python train.py --n_experts=24 --activation="gelu" --scale_expert_input=true --qk_norm=false --attn_scale=0.177 --init="normal" --init_std_qkv=0.0334 --lr=0.00128 --grad_clip=1.0 --seq_len=256 --dataset="wikipedia_en"
Below are experts of layer 4 (counted from 0) of a mixture-of-experts language model. Rows are named router (the router's row for the expert), up (a neuron's input weights, with its number) and show model dimensions 112-167. Each number is 500 + 25 x the weight over its row's rms, rounded and kept within 0 to 999. Numbers have three digits each.
Before each expert's rows: "gets" lists some tokens that make up at least twice as much of what it gets as of all text. This comes from a sample of Wikipedia text that the model never trained on. Tokens count by the router's weight.

# expert 2
gets: "|", " of", " ", " it", "s", " s"
router:442493539495511511495484519506507517487468481501474552516497485485527455540513512521485462546473477461506557468499540516530492523499461508479479465513490490504518534560
up0:524510495471495484504503464531504494493498501506493515504524516474497523476525567510539453499501477508528492516504503513483524506508492492497509499502488540490479498476
up1:503481515494490479518464489459530524542541489490482491445516507507481489490489449500476534505437481488534492529469516463505495491517508501551492507500455511492512485515
up2:488456427507531500527516454473518480505503447462509496506531475480506540479534509508470496513527463508512534489520473501498506455493497517476528501545467515552504458473
up3:528539477495511477468520505481484498482509480485525500501497491497523517523514481482505487516524512443505532498475510497481517509472461506473506555501523476514499521492
up4:515533472483479486537519484462516529496531468455505513508485539477493463541498485550525503474502487528495506483492491509498453543513513504522543518539451492496511505494
up5:515550453525505457486492530500521437481467492520535503510492517496510516517498490484483512493505478481489488514494562539505465518497465531506490513510508519522475517504
up6:518485492475508519494499498502484493514528500587538505474487511514518529467460482500501482507491509477477494518532529507508495522465504492494486467514493507488477543524
up7:503464486519539497493493494459524500488479480510519521543526489543474488522540485471498535487504487483559479509494541480473543455486498518507487517499533528530466506495
up8:500504514476490540498534492458447510431524548500508492498563463472512474503450535497501542510520488500476491526502506509482449487469516468447448498489505490487517543494
up9:526480518490519535485514490481470475448521478479471494489512504494508480533482521518530516528465490484516459497563519518519518441494508505524497505470488481518504508493
up10:537497464493517486477570490504487454514511506512531529509474542479502518533487528506527518489509501489536489535494498541519520548528539521511527512470490521516506515478
up11:498513493536522502478512495492490510481502499498492498513502516534491517486496467465511548501480474497516530476504475503505489508508491513492496537536551488523481535523

# expert 23
gets: ",", " In", " South", "al", " W", " It"
router:444491533500512509498483519515517518487467482500462542511506484483525455539505522513486458539471481461512554466492539518538489524507458517481483459508486492508517531565
up0:498482492469530490490491475532479445465562472469511482504493517496505499487490447500508507443506461512503493491501518518468492484525519565494507513482490500471473527496
up1:546499496512481513500519483515499514475514486489485499524525484535501531517509512461543545488478544474490522513506505486512457529478503445463508502466483502544470486463
up2:524524456512465491502477474504463504461474515494480535492524522513443467518527493547514492532488494538484566509479515534445491473501551502522492532476488509534491495524
up3:496447480484433482511463506481462519474474514517495487485517506559477510522517530466489569503484473487489553475480492460536495516506511488463484516502533503478488480498
up4:486529484536495515486523478506519420498486496469509482491509457500500467494519543520506516494543496519481479504559515528485520510503500492502506514504442522503514536436
up5:516532505514487474479508452538520521486529474471506502524500513502489508509514496485532499511494492467513467556501502407533473478494499521505487488501490500523498508463
up6:470536478504534504555523460492495471504502492475476504491519477451516517487512509469517501507507493507526484507476511498506555481477487501514460510502491502508425503522
up7:454490539484503506508548506493484462488519501512493489553496485514450468545471528493488504494522489515471507514523491496485534512558514516519522492500527501489514518497
up8:546488479505488487506470582522535489473501466486464472471526503474498510473494556516505529485488506445498495533505501529478496483559508509486508443460509506454492490469
up9:508525525459522505530503542501523466529499517472493488492521549494500507480522462519509507507474537507507475528519485524484502487515480494520492486511434537541467502559
up10:499481486511473515468480520549480478519509492491524472535509538498502494481481529498475482494552535515515482570524485502485557504561488505499509489555465476508491529451
up11:541520489490498472475478476524512474474539469501498518497492472492497491516485529514506504508496531504487514537502484488483520493530502497508527484508509497488466498532

# expert 10
gets: "2", "W", "3", "4", "1", "N"
router:453513497499519527492493530517536540447487430482518545504513509481540492513482525500479490507524497458497503496543480477528500489523465504513497471489475529548501510516
up0:488543492535462474454466513503501455448532460522514464536507501470572497512489508452526466488526488474519548479511499535453514466510490496508480521547517491495527479526
up1:517500501559502484506501475478477506476454488463456473482541538553494506484538480508496477536474486469487506502461529500492483532517483497468508512449520483473509498493
up2:531527468525471501515476520514528439510513480514510502498497502462468497470508477423510475499514450491510491518467480457491511462519482527510486488489479441534489491481
up3:531499530516528468491516509486534450477532480512510497478469523523513520503498483459501459533481504464501449539472557528499486440513504468509515485569480523505545497476
up4:528478530476567525484521506494478534510524552486482520474475472477481492487519496495566514558475491508505506478465485530465485513460492449491532508481510470426470469498
up5:557524506455521509568494510453493516526529520522477527526491514495469509494490510471496440457542490536501494457487506527535518482546496475488446460507528512497485532507
up6:501505516463490486570454467459483489582435486504493539481535509502504497504503531482485507481477541533512501501448535496488505503495497489505484465531518483532516532457
up7:508518513488519503474506499478462493516452469508497525535529454502487512475479504546446494486493515505499501479493500538478491495556494497504523520493464430454514452505
up8:499586492549482480529487489476491498463537473544512477484499482505464512500502496497469506513512470506511509508499482508496545532502480552480536543538449494514499507478
up9:502509496523512498455515488471486506519491546515502506492457502516514511495510486493517517471488507514491533538483510484556468480479508533526483512475476518501522498492
up10:512457489512516560463486505499464509488494518480533510516548502568495493535513504528471549494505487470503529526501535515507458524527513496524541536502508536479493518427
up11:515514472492559516557488509489489478507519479495511510528456481492481496515491488516500528532504459509509481480476518500490512475493436485470476492519551514488457537499

# expert 22
gets: "\n", ".", "-", " |", "=", "=="
router:436489555491519514490472519527480505494457489507482549533509513489507465533513488509483501536489496473529550469504538512503500550494467535503468491491482486487479526552
up0:490480523439514524534482530521492518495455494464461531497498455467484500503504486516468504519477522489493489510524483499476518516522494508494461489476500520488470496468
up1:474505495486528525500468521476519554486471480478480531508430506480526489507512522437506510475495527479460507506492463539498509494531446477455497482514552555499499479450
up2:524522466523472516518495490486520466500469464525518476522471520463516513526492510532480437436529530510450489499523486521514458481496497494476489473505488508579533526450
up3:502521491519532507478536534471500528515532499560497503481517470517494484531459498478550503457512499493440474459488500488456555502470485494505519476540520501488476481496
up4:511533505515544499494482528398509517474539470447499483510486514468549478477518526456492540516482525542455502510439483504490497536530510536461497529486498515478527514493
up5:503487515506505474501445525512481475522496494477481528547524533512470538539531485535457492510527489487508488502500529476482517511499561496480508528425496452504485497521
up6:462513492499527529519504529471514494503511485527527507532542520503451517504492487502551529543518519522432491531526531495474467526474508508492503538506523514526517493507
up7:470472512508523461543460505515507497509523498472492522490493483528517485474520500477487521439494484541478452506543505483509511452499502514510541501490528510485476511461
up8:495547499472487511501536472504484469488515490495507522554482479470533450508508501526480528449512507500546489540531495528480489509506509516522528476449466541503551520476
up9:480535532468566516488482494484490491491467474511477536480487497491519482520507521477572513501508475508503535545522532503514556479506480491521572511513466505526485510494
up10:483517507516533510527486500537491510501511510493475508500457545512449543564491489466461525514502486525524490495495471514464476470502513517495487499521495457522464530511
up11:474494515513510521555481477548509508484459472461434555478537515546485492488472482481458492505503504516563530506534474528485457511545519510495479499531529508489497522483

# expert 20
gets: " |", ";", " 0", " ", " 1", "°"
router:468493507507531494523482514526504514488471465492462552510492460494521468544494517546487516511509475438505544502487514498506515509491482504473479494522482505533525513534
up0:472498511507533466482515514491504533525526538478507510471485464506520515570495508492543487550503497497540499457491497454498477474498483471538500501466458493503446547496
up1:507505492482512521506483471483514501470485487510508458493549454516503525491485482495461517494484515519490468494549463539467496497583475544502501548560480527467518506500
up2:456456517553515459483500500533517546506478486481468531437529514526520502482495504490465516491527516509502499513485535483473472559486497496557478514479471525556489482468
up3:497510522487491483491503496489521528472540498486515513513509496519519502518497468506494507491516518503518540527499499490487552462517444499501467519537548553531504518503
up4:505506497483533521479547465501526503495522502494476509549502516521537514494488459495469535512470474495498492512496547451479436490554456470479530533505525518513470470546
up5:503492479506517449536505486530545531503502477509486499518500504509540525475519442535508468521487468517518496464464469514464539453452491487508498461506523523524533519494
up6:434507526507477535473547537511503496446488526474523488521530458461500480502479509480537533510502525538525492482538515472524487528515446473540479461481493474492524498466
up7:481483490484500477519548461517509484520491481485481497487512483461528480514481541521470464492516537484504486510486495521513534502508483502498479462537442473482539521501
up8:523507445495511543494490525456523508507526487515510511470487496507452500524474470480451478487499523480519507531530485504483517520547481492504466467485511457539506506483
up9:509502451502481528483512483539499468502525491466484488459531489493468487499501510451476515499469475464522484473481449487468496507512490547505536490494445500478548484484
up10:492462494529544506465514499532461505488504497465539493524490468510514511472505500513475549439501519498497460557522480467529502532423496489515463457481539478518521504468
up11:500483488511491538464499545502505521450538510496536470491504498522508489488505511449491515489487462494537504507498490488471557517512520511484485489450419508528479522504

# expert 14
gets: " R", " G", "===", " of", " had", " M"
router:443493531496508512502487521506517517486471481499468549515498485482526451542507522521484459539470486457506560469497541512529493519502461516476481459509482493510513528556
up0:504481500489480484470522493450504516462519503485499507537493496540477507479527484474521482519495488502525486486485474537500482533529477543515438513517486518520512541523
up1:531502490531555436477494448488518500532511475529465506526481496465446544488520485541472514494520497490502515534488515479531502481469505491509491518492533531523514444519
up2:478522513495479499481483495496513480507529460505513502476516541519527507496482507519521499475496454507530502460445475508473468442477516491478503558462545482492515453530
up3:505467474458472478479521532488488519452499492479492517467503533503519512494496546472500453499500574484521457492510490507507507531509475479534502497548494525517500536468
up4:513487471499498495481522508497474522475515509526511469506511523490526517512482525474488520538501453500553506536467509478527495458516488497459493480473482541484518488535
up5:499504525481507484494477502512534465530457511473511473495503514499495495494511483511510507519504492533482488496524471495488520441541484503484507483487526412526530533471
up6:519512535500488495516492509523446494508536480522524501510466523486495536493529526511508487488495500502529478535511475469500509514517493465532512536504472492503468547510
up7:482501496499499455462491476452524486506474443533523493498523518531473499492534516487462511496493518508503540492511510529518467479483483574492520532522483486516556504478
up8:522521496517475495477536469489522483467498437482478510510485469545498521504488490494472513517467506553481479541468503507476547488480505499498497509526524512490497481536
up9:516481517511479546480511520529518527484474445519476498467504498511527523535460467462531551460481517499564498479515488510474463529503504539483503523510474511534482485452
up10:496550489527512488491551488458496486472507525514486494510473498483471474518486452495521514475495497506501514515502512504464468479507477499492532540493499496499575514490
up11:485505502471566513523499508488466496435532510481550541505488511505529495484440457460527525499538513489507509452458452520525500488520476469515501493502524468559499466508

# expert 4
gets: "S", "M", "B", "A", "C", "P"
router:450519493525548500527491506514508531478478464482514525462528508486524487505543516536513507544478495478518542479474491490527487477514473516460501501505480508488520552515
up0:499503526505541539497506486484530511469498479523440493450462513510481524508530481502485494520552517449525522501542481502473420517523459507519557499545501546517560475513
up1:476503443511481522474488472485516500469448498499514505526438523526460453499501553463494515520502486482529510493468506510476494466512461535455512457496506535497479540478
up2:464504494495496474544535491531488512473505500519494482513527478522473464514514502426531493510475492503580478490501500484447507491489479457474514523497513521465544525500
up3:519477507516471532480512510505558519479487505466493473509474505506531481500482514501529492517507477462532502482491506508517503518529499474519521504504499532489506500520
up4:549511497517448499490532535478552490504462490482557480500487478533473509499502529461487519511472491456498498514480536527539503576519517503470510475498493482502555480509
up5:546532442531498515468495492486534526489492507520500519518493500537530487521466478507493466491479512483526517495471454486535507459509502514536517505462505547531448527505
up6:484495479491535475462469513514528542491502476516476486511508497532477502495491484518518495501510532492540520515501485493510537540518524483457491518548537483484545530519
up7:530467495519484490462461543501547511478429496537502523506505475519468509507466498455484479481515529501471477508529521537510453468475514529516520455492506554526543467510
up8:467505452499511539444530540557505502497494489470533505497528461484486480532481501486492496513497512512542511512512526468501501537530480490550474495475501516491518532499
up9:490520444528514547490496520449466503493465475494539488466473512500499485508460470480456503493501427484526501519476503513448538522516501548526477486517473515489492497467
up10:525492497501480524525439491487465484485538526525533497472493511497522495525542478513485497520526506505548508506506489514489497507564507484500504504482476515530513530515
up11:505435509494471474511489528491502462557516498532497483492516498522464542511476483508496489459453506522524488522496511518490481535481509474508541506468515452517534547432

# expert 13
gets: " the", " a", " The", "'s", " an", " his"
router:442493474522491494492503497546513533463479490517439535477507481524492477523539524524512496543468486454513525469469473483503493505496465516501476537525484513503531515540
up0:467479530470505449542458509517471478470506465500514510497508482528540471507484491499464512495517529471508477487489521451500486513500513506540515491572528515530503501519
up1:518449498496487506510480474492472509500474482478495486503478483562510521494483488521493510468543455512490521497508508469532541506476493487499528507522521497496492486534
up2:525498497531482468475498504482490525493533494536566496512496486473455491504513502539487541524526483546510475491515473462495486480509499498494537503497510471462503519513
up3:501555516465492500515507567450465496496476518467502501508495507475519509512533490490526519497478508488501497484505472494510494509525496483485492493533488448534469535487
up4:507463521493510489496480501499536513499507510471501507535510486460519434516501528520497509515494503475525501503506566521426535482523458469505486491533521563457545499490
up5:473525509485506517464503518518432484504529481506493476485503464471497511512533515473483514495465513523499485497539483545489468509515486511532526499484502496469496532490
up6:522512491553546488502497507466471529496483482524480497500481506540444478537509492500468536480530508516479487490512450482519537520540506544514525507534495548481481488498
up7:494539517508504541511517503510522491456488486439531501502474528441521468494476499437505498515507550486474476509496556469487486510489485489481507502501483510523473503492
up8:520508513503488542512472536516520527478495485483520511513507498458519526511492469528503469530511528507512543503496493468502473500516473521482495489496504502529514494494
up9:522501533533531538460525460445536507523528495474485484503507489533508491508488509476490555495476467510489482501471533531488534480514457494485491501483493486486481484461
up10:504492501476506505510496481515520471451502483490497486496512481480522521507533495524503528485527560513510511483491492512499520512463511459473507484523484473493489490492
up11:507467466487511489492453508502503512516522514485487486519530510550512503530524494504476491511498474511513567486514499527501519505545501504458504507502463563441511503517

# expert 19
gets: "ing", "ly", "ed", "ate", "ated", "ary"
router:466511491505556460495489522540526527483499469487481573535480478510543484529535509486458505514536465497516535489517516527526475498492485486506460475504462491496531522501
up0:504473474493535509524492528501473488509507487498509482503509480522440490530536486555505575550488520497522482483473462516527503498463472489492506504519482538477504439493
up1:452484506515494466516465522474518523528496486528554515498578500523483467525502478522508517475515471470460511491528503512473489455511517561516493509535512523540515472464
up2:438470461524572519504496488512534478504502514425502498473521522546513495533552493530467543461479478488499500501461517510529544529482454520527518472488495535508529518433
up3:477498478515569492429543499502474486476522509523538474474506510552489494533495505518526501501473550490512533507527466482555524494491501495572497516465531491491525465484
up4:452488465483491492498473479480494451542490490505502449515506489536520510485469523524486526460482498496497489530500498481481551460506501523532482511529480515488516508463
up5:507494479526507496502525496523456531516510505547541488509482482512500554510534489520541510514501513495515537458543424525488520465521497493472474517504525517493485489487
up6:502464513474584518480507509515530439485508462507480499500514519516542526476470491504470527489499499503431499507491518447508482480556486451499551515491562558459498504514
up7:515504455498495475462490475497531477516482514471466500523500481484478494559490505484558517570491497483515544539537457476447497530508523458532497524498498502526520487487
up8:543493489473517499482528530452485517449518497500493483530519530505520508513530529483530506479525515507487522546503527517502483509492463495483477482528523496528506552532
up9:486497485495463514511445498484490492447499499527493518499483531522484518545468485517498507520515513488540533470464478525514521471525525494521529512487504528539447493512
up10:473484511448528540470523489495517526513481502527519505488504491511475501481532514501463516517492498488513533513467523504527499504490507479479522523484474477540493474522
up11:523515473486567508517543493558491513511495496507513492470467449520445541475513500517491513492499483506455528476453495530487453474511503480461502556500500494509461486491

# expert 15
gets: "l", "el", "ch", "ol", "ter", "ow"
router:488517533540538522502517493466474517506513438505508552514506475507519428555468523511450488479494502488510528489503506474503481521515462536467482494510517498494509514531
up0:502531496487469485487498473484493503485483440510490538514504498476504511527530537479511487484497508479551486523509494442523517511504486475505501477521484492518542498532
up1:461506471509496472506557508496514535493522524506504511483506490502491540529506484487552513462502523500504501498491499484507482459488528494501506555510451518496517488475
up2:492458478509496499474482522573518488529511504468512502525467422491510534521501517506470491486510503476532516513516495538518549477481492424510491549483456518483516524484
up3:486502505516502525515442477527517458492467469457472488470486501528472496560503484481440488485484467513523488527502460493463473483571522532482468521535489475533499543483
up4:494506498456483537494492506518490456493494456505518487517454511488547511504493514481462492497463533468534473555503501477490537514523461524509513490552472502526503531466
up5:492515493455573484547537520491520509482480481499462506546509471513516506475525502477501515553462474497538497498523487480447503448512459523502543529445485530494509489509
up6:516536453529549497464469498525487492485519472532502525520532477523513513534485459484457485474492438519562519536538504513478505472504502466502488524473488490495495516503
up7:484503490516471474512430551481498524521469507490453518526476502532456494508486492498488507501473504504497511511500477520517483481454461441534489559512495547491548538472
up8:508489483505556467513514500489478532511531483491530485507497492517500459454509466504445547493529474502488522470512509512472534479526508504518528500492495546509501479478
up9:505495474482555457532481505500495518467522502525517500497524484489515507483487516485460508495501500538533500467510473509490527497494509510492485519527534530497577520532
up10:508500474490444455490513525504513476500470491512527503500546465501487484525428516525542525510481466513520479509507493499475502447544501494485491490465548521517465528498
up11:496579492489553491509508463498503493470493456486482483409458494519485472518531517490445501503498496518516485548495466531505503514529486496539509520500506500538468491493

# expert 7
gets: "i", "u", "k", "h", "an", "ar"
router:478468537524549510517523518503538490492470477464470605499508504534514500523498512488488495512475483447501527486505509528492466497484503541511479474499499494499477509504
up0:495510493492516552467489509526497476471484497471504507519503552510467476489522467540522523521514521503538486476478475450459504511522501520468515527494517509489500516501
up1:478543471448477524528524523489505514524487468530525493507488435508549503533505491492492488527478501506557518454482464486480510511498479497476498527517533479487507509468
up2:498495473487521496519505499538498483505522491488477464459502447494442498477499509500458522506510516491485490535527476497439489539517495464505485564434481522507552508491
up3:502516502497510514502496496485514508501451475512470501472525501512518510498487429510457499538526515506514519496503507479491509504510514464521494543467519512518452548480
up4:498500450493541500508526516500534511450527515547560481489528490537484472495530476505522505506544517520479477511498507447544503482525467512513537488527493517480509474485
up5:518540503457475464507492499495441505518478470468507465498479476485542465494486496483476488460464509479488524473504514515494538512514485510469523506510522505459484522519
up6:476486494505481509501467533485457492499498513516494459511564521533489527481492482483458500470496464539539471510497493470505503445433499509496542521484483500493533492478
up7:479494498501509442564466519522517514468491481506511538532542494479463558500485462495512486524492495533486498491493459479438510521535524548522499499507468524536490499482
up8:498498501487532527519518533499514517463526484479489523506515459472530527519485507487487504528503459504506451516522521496492479423524511524511501529499499527504493484475
up9:525538469503484544471490499470490504555499517501493492500500508455511463526450514452473471472524456483483454511505536515455497510492485493492493516478467468504457491496
up10:471499492496498472498519513508492508505477464525506499497487498491553498484489487531529509474515512481501519498496507486558489482489492470500515524539482521484482547502
up11:516510521475505483502462544510490459466503518485477490506499528555477484527484520535453520466474508521537534491473439514493480511499480501500514491460497478519485492485

# expert 16
gets: " in", " on", " for", " by", " from", " at"
router:490493471467514490473492524513501498462488505507528502482515504516509434571507514530491491512466493507510519505514486526529512510518467531470479488516482481539481535500
up0:516463481511505510501428504467481528545509510531490495525491493493526566451530517507450495506480510486492485507514497472543550445541493518502500467480507492511500502497
up1:511517487543526509497491484455516513534498483477466489477463515474507494479460474517547527476507483481544519500465498473465471491475515494518504521531503452512502512494
up2:522485491514499493478445476455434473537482494527492530525505463507499492478497509479495478525513495533474509523532490542472494513556514474466481551491476469496490497484
up3:507476526518510525512459507521557457513552485481488489494487494488542551482499501472500525550517519498504518549461540457528505453481474489506512488551448490502487526493
up4:529517518539513528512498525478436482519498486519511513501501497487466504486447474477500477492480519480480483512490510463518534508510497516513525451473464493489521483531
up5:489510518542478515527501470523488546486543487521487498519524506471536536499478504497542481492532506504485478454497466531468538551508497503525487500504513511478520502507
up6:513507538483497474515497497512511505479520513513487521529486509493455508521487520513510579529499489497464492549498523494569500516510494529521524477541508522487473486520
up7:503486502500509501505511524446534477440433502519471502469504527517499497476548525471487507475502517499496481466520469506495506506487490478463567503500571482484517525489
up8:548531498520547486516514480540542491447484497497492516545507496452495558483502489468507542504491483524523501485501450495499453477512509482489493508487515481444496493527
up9:450491494470505538517519448514562520500511477504500486496478508527499536503514470512465470474487462486491488597500515507509478450495502516457495548513525516436506488495
up10:501479504480529513501503499511534505460482496465543508531520467528480544528515518523520468493502498533508498444469474476507501521552496508521455515551508510494490506456
up11:509467485499520561505530504528525494506547512558479504528469511530472505510476500508501484445518488452518532523540455506515499432476513491511466460507483496460495448466

# expert 8
gets: "est", "ro", "ap", "ed", "y", "at"
router:466494509476533492493508491519525523506463506512487530515498495491573484532520510514455473521496478491506536477493499520551480491523473533464492488525456485467525474540
up0:482518469484493448490459490489522469509499481472453516483490498512510457507504513520495507489472485464510529493494483536530492451500512499493505548484480521508548486476
up1:497491453465528507539524505499507503469491468498516486480502479523475476497505490499519547538468526502496489471506528481485535470499495485448482563517469502490541527489
up2:461523475504471467523533521539525551531490490492524509477540488479487465498506493542518506523534494502539487491478448463495517550450505510502468512514524537519480534535
up3:502517487532478474450513561483525480487506481514542512507466515507497504547460474499460480492498516463492509551513505507542467496522506499499496478502479521529487509486
up4:464478485428506480466533538536446468494485498520520483493539517498510492537460514511478525467514461515547501523528471505502515467528521474474525513527497496495539515461
up5:486518516504555509476477485512480486521506489506482519477504486493511497543499513486465500496486500488501540513490496523496479492513479525463442538450510499489473504509
up6:488537480522522461503523473529475459494478499483479498463513523517528476484528503529529566521461496500495493496546452483488478498498493536539502510512500524501534548485
up7:514476502509497512483516488540498513500480483488529493446467532488475512510483495484452495508498465498512472543503462526503527501572497495503449518476494455484442524481
up8:521507508486545541495509491487492484533528489530520516522518499472509502489486505515514535503469515478526502519499500460490464492517450463456504527478503544472510521465
up9:479447477487524497495486518494489448526507493500534487512491478504527510533465516492489510494534512484485488545518481452501474469550517503549484519572500513511495523486
up10:514428490541505525501457527518526516503504495511467477469476502557471503530510494546519510507506499464511509506563498468463490488500507460502505568469506490517551474479
up11:473503457485507488515471524496519539480493477515477489540527501534527488530530485472482490491486464483522502499523497535493486476517473505483521503471489508480572510494

# expert 21
gets: "on", "er", "et", "e", "in", "ar"
router:515508526449520506485475489511506490515503490501479551497504457509531464522525497492499479513472482470529553492549491504480512508530455473463493476542502485511504530536
up0:503521450480520460471496468506528521501473485528510492490520504534530508503501519519495531499473499499455533505556488523532485494541508485494488557477540486510484509519
up1:483553487458495524467504516521502457478494464436519490479495494497441480556468507512507500499488498513523523498517499541468511487546459513510541541496473513505471496472
up2:516513512526512483523489527533487491500452494525514512468499479489495521562516494469485492522492520507517510555508486502461545496509470483493483487523537509502488497498
up3:525538482476487479504491522466509474518486493526491523509508472501498527520448444526506505515460513493499512460497505478505518525547467548492440535460516481478472520489
up4:501539488516522515493500497486513476500487495520544481459512465485475476508480502502481498447494486482527498468480490496513509514508437489463527503499486492481471503462
up5:498547466493474493505477504533456496533493490519490506549511519514455500480513493553477503498503476483540542493518512519486537468515471479480545514516492493485473518507
up6:520528504502502488500499526494469500481502456506482494482467483507519482469541528521479505466470491506500422472495468514509499451504547532483467532510543493494455461499
up7:463511464467475538493452499530543551480463517466536497554551520492515472479470523441535507515493523530507503483501483497528523524542449450481499499527501506533477488504
up8:499477492513473509470504510489503495507452509510469508541523475514487502492511510542486469565464529454507514528490448483450485526510456526476530509476510508489480542489
up9:505535466478515537512517506514505470510513472511515472486498476461500473471513519497461552507502474487516510528481510497490506499518496508461472518508501515494451488484
up10:526503458504533493450526489540541500495485492472507502553535507513496498518501510477465519508462461500545496540526460502449448476495524483446508508454470513509525493485
up11:482472498512548497454493490499510521491555452502498476507530518479514557508469496525495524495542476482528462502503486520508474470488509527513507552544485508495484486448

# expert 6
gets: " t", " d", " first", " b", " st", " new"
router:467510511525488492529490513523519515462487465485517526503532446469506479530534492538500525511493482454504536499491492492512520523497471442489527533505499550520523527468
up0:449470487533494496499504498492527504478498497502543497504498523518493505523470479468499566539514486490511570446471478482493536490535482492437477457494451540513538509542
up1:485474468486512498508486493451473466464510487490470480479481480527477478496501515489461491502550445518505490559519517532473499496498512479508505494527457503508512480500
up2:530479510516553501516510530530524520536530495503484510455521491523521530505503492499488507501494515483564473483497496483531533485530513492494474500484481505459490503486
up3:491497470536544472482533465504485520467530510536482507491490485514501469489553485497503548501480467521490485509511497485501534482529505486514521479474499507532478464498
up4:520466487486528513512510489503503453549518481478500504536540510531483524471507506477505515487464486498556461500515536500452559516491475503460510522510529479493477495486
up5:499492482515504505480490519522503531517473511452483507503514477528484499492493506520499529487493509509533519512520486498469505528485502522503461484491517515526526505552
up6:535536506501511455492473496478499521484508478531456513519531499534471492522502485505512539497530544499505482506483486530510493479495516518530492506544513522516437488471
up7:523492509446479524496499498510510504502431482534496494496545518500492483487523477493541480490558501486513523545508539475533502499490489468553470512545512500494480504481
up8:511466461476499497494481499507500515482527477458504508563503473478475489533516487470526522516473520470498490509519523552497560495516495485554496496529487475475509491507
up9:514517472490534517497463494459508543535523513516501501519474479522477499497513521477535528531544528490502478530558493501543518479545489508480466496494533507499431522493
up10:458508435467545499498544447519535469488503496480535519516472455527457501517451472500473534486504456486508510569524518525479480473494469500468490519517506521515520560497
up11:512486494522527466519479498481476509528491516541429497459506524535502461512509487470501467486517511491499532540544505457460495507509495479503434482478502496525501522454

# expert 17
gets: " He", "-", " he", " to", " am", " D"
router:443493529498510506496479514508512515487469475498465544508498484485527456544499511515485459543476482460508556466491536519533492526505459505474484454507483490509516528561
up0:495508535515498543555514478490505546484507513483526511487457499513487525507525537449489528501521473481480486486523525543501497500527524505542502493508530532492518517462
up1:515533496527497487511489467497469513522516493521494490526499472472448491514527566498499507504506485527529549533496497499485558487503513466493436509452484528445540483485
up2:546505495542531472520524537484500526525524488507501475507488449537539490488504515501500511495508538515450483523528511518486545460495462464497469465489547503511517475470
up3:504494474475501482495448497462496473485465513497481511499517485492528490505488481537519476493511475513516471526538493505489480492569497498489456498516523533482488486475
up4:507486490476537529510519489500449506485465524550520508503480525480525485526485475505533538508499473506522480489516507516530501433496477534529480505495497477480501505511
up5:474493441486585518466468542529517501506483461508489495557529489529509501506510511459524512471481548467449481482493495527514511468506481484490508556472512481517485501500
up6:520475458498464495505543511505496483463495474467493504498565506500514523492542506513522491458491539507494519519528481511490538485524503504535478536535547524522510486474
up7:506523514526500528487497537472501514498535482484514524500471477448517457499506531498489462478509537494470497502477490497501511499468447495453517509530497522489497496511
up8:504514530517506501501542494519524528485481461514496496465502526522537479476543492519509495525509543481526508475477498508531517482453486521454483493481489532450556484506
up9:550529475500450509496506535547487457468498496529516527514485544510504445506496522516501526482495499477513528503498470543461463499529492487470475532503476513505506477513
up10:511521457501432520525497487472552491512517502440485514488500489576465519518507467477483469484496478524482501509472495457485556499499514462511486509490543515465471520468
up11:470531514521503534491484526495501523528515485515491494506463496522504449480515468468501490477475482504490494523496518479491500472522519469487498518508487540529512457504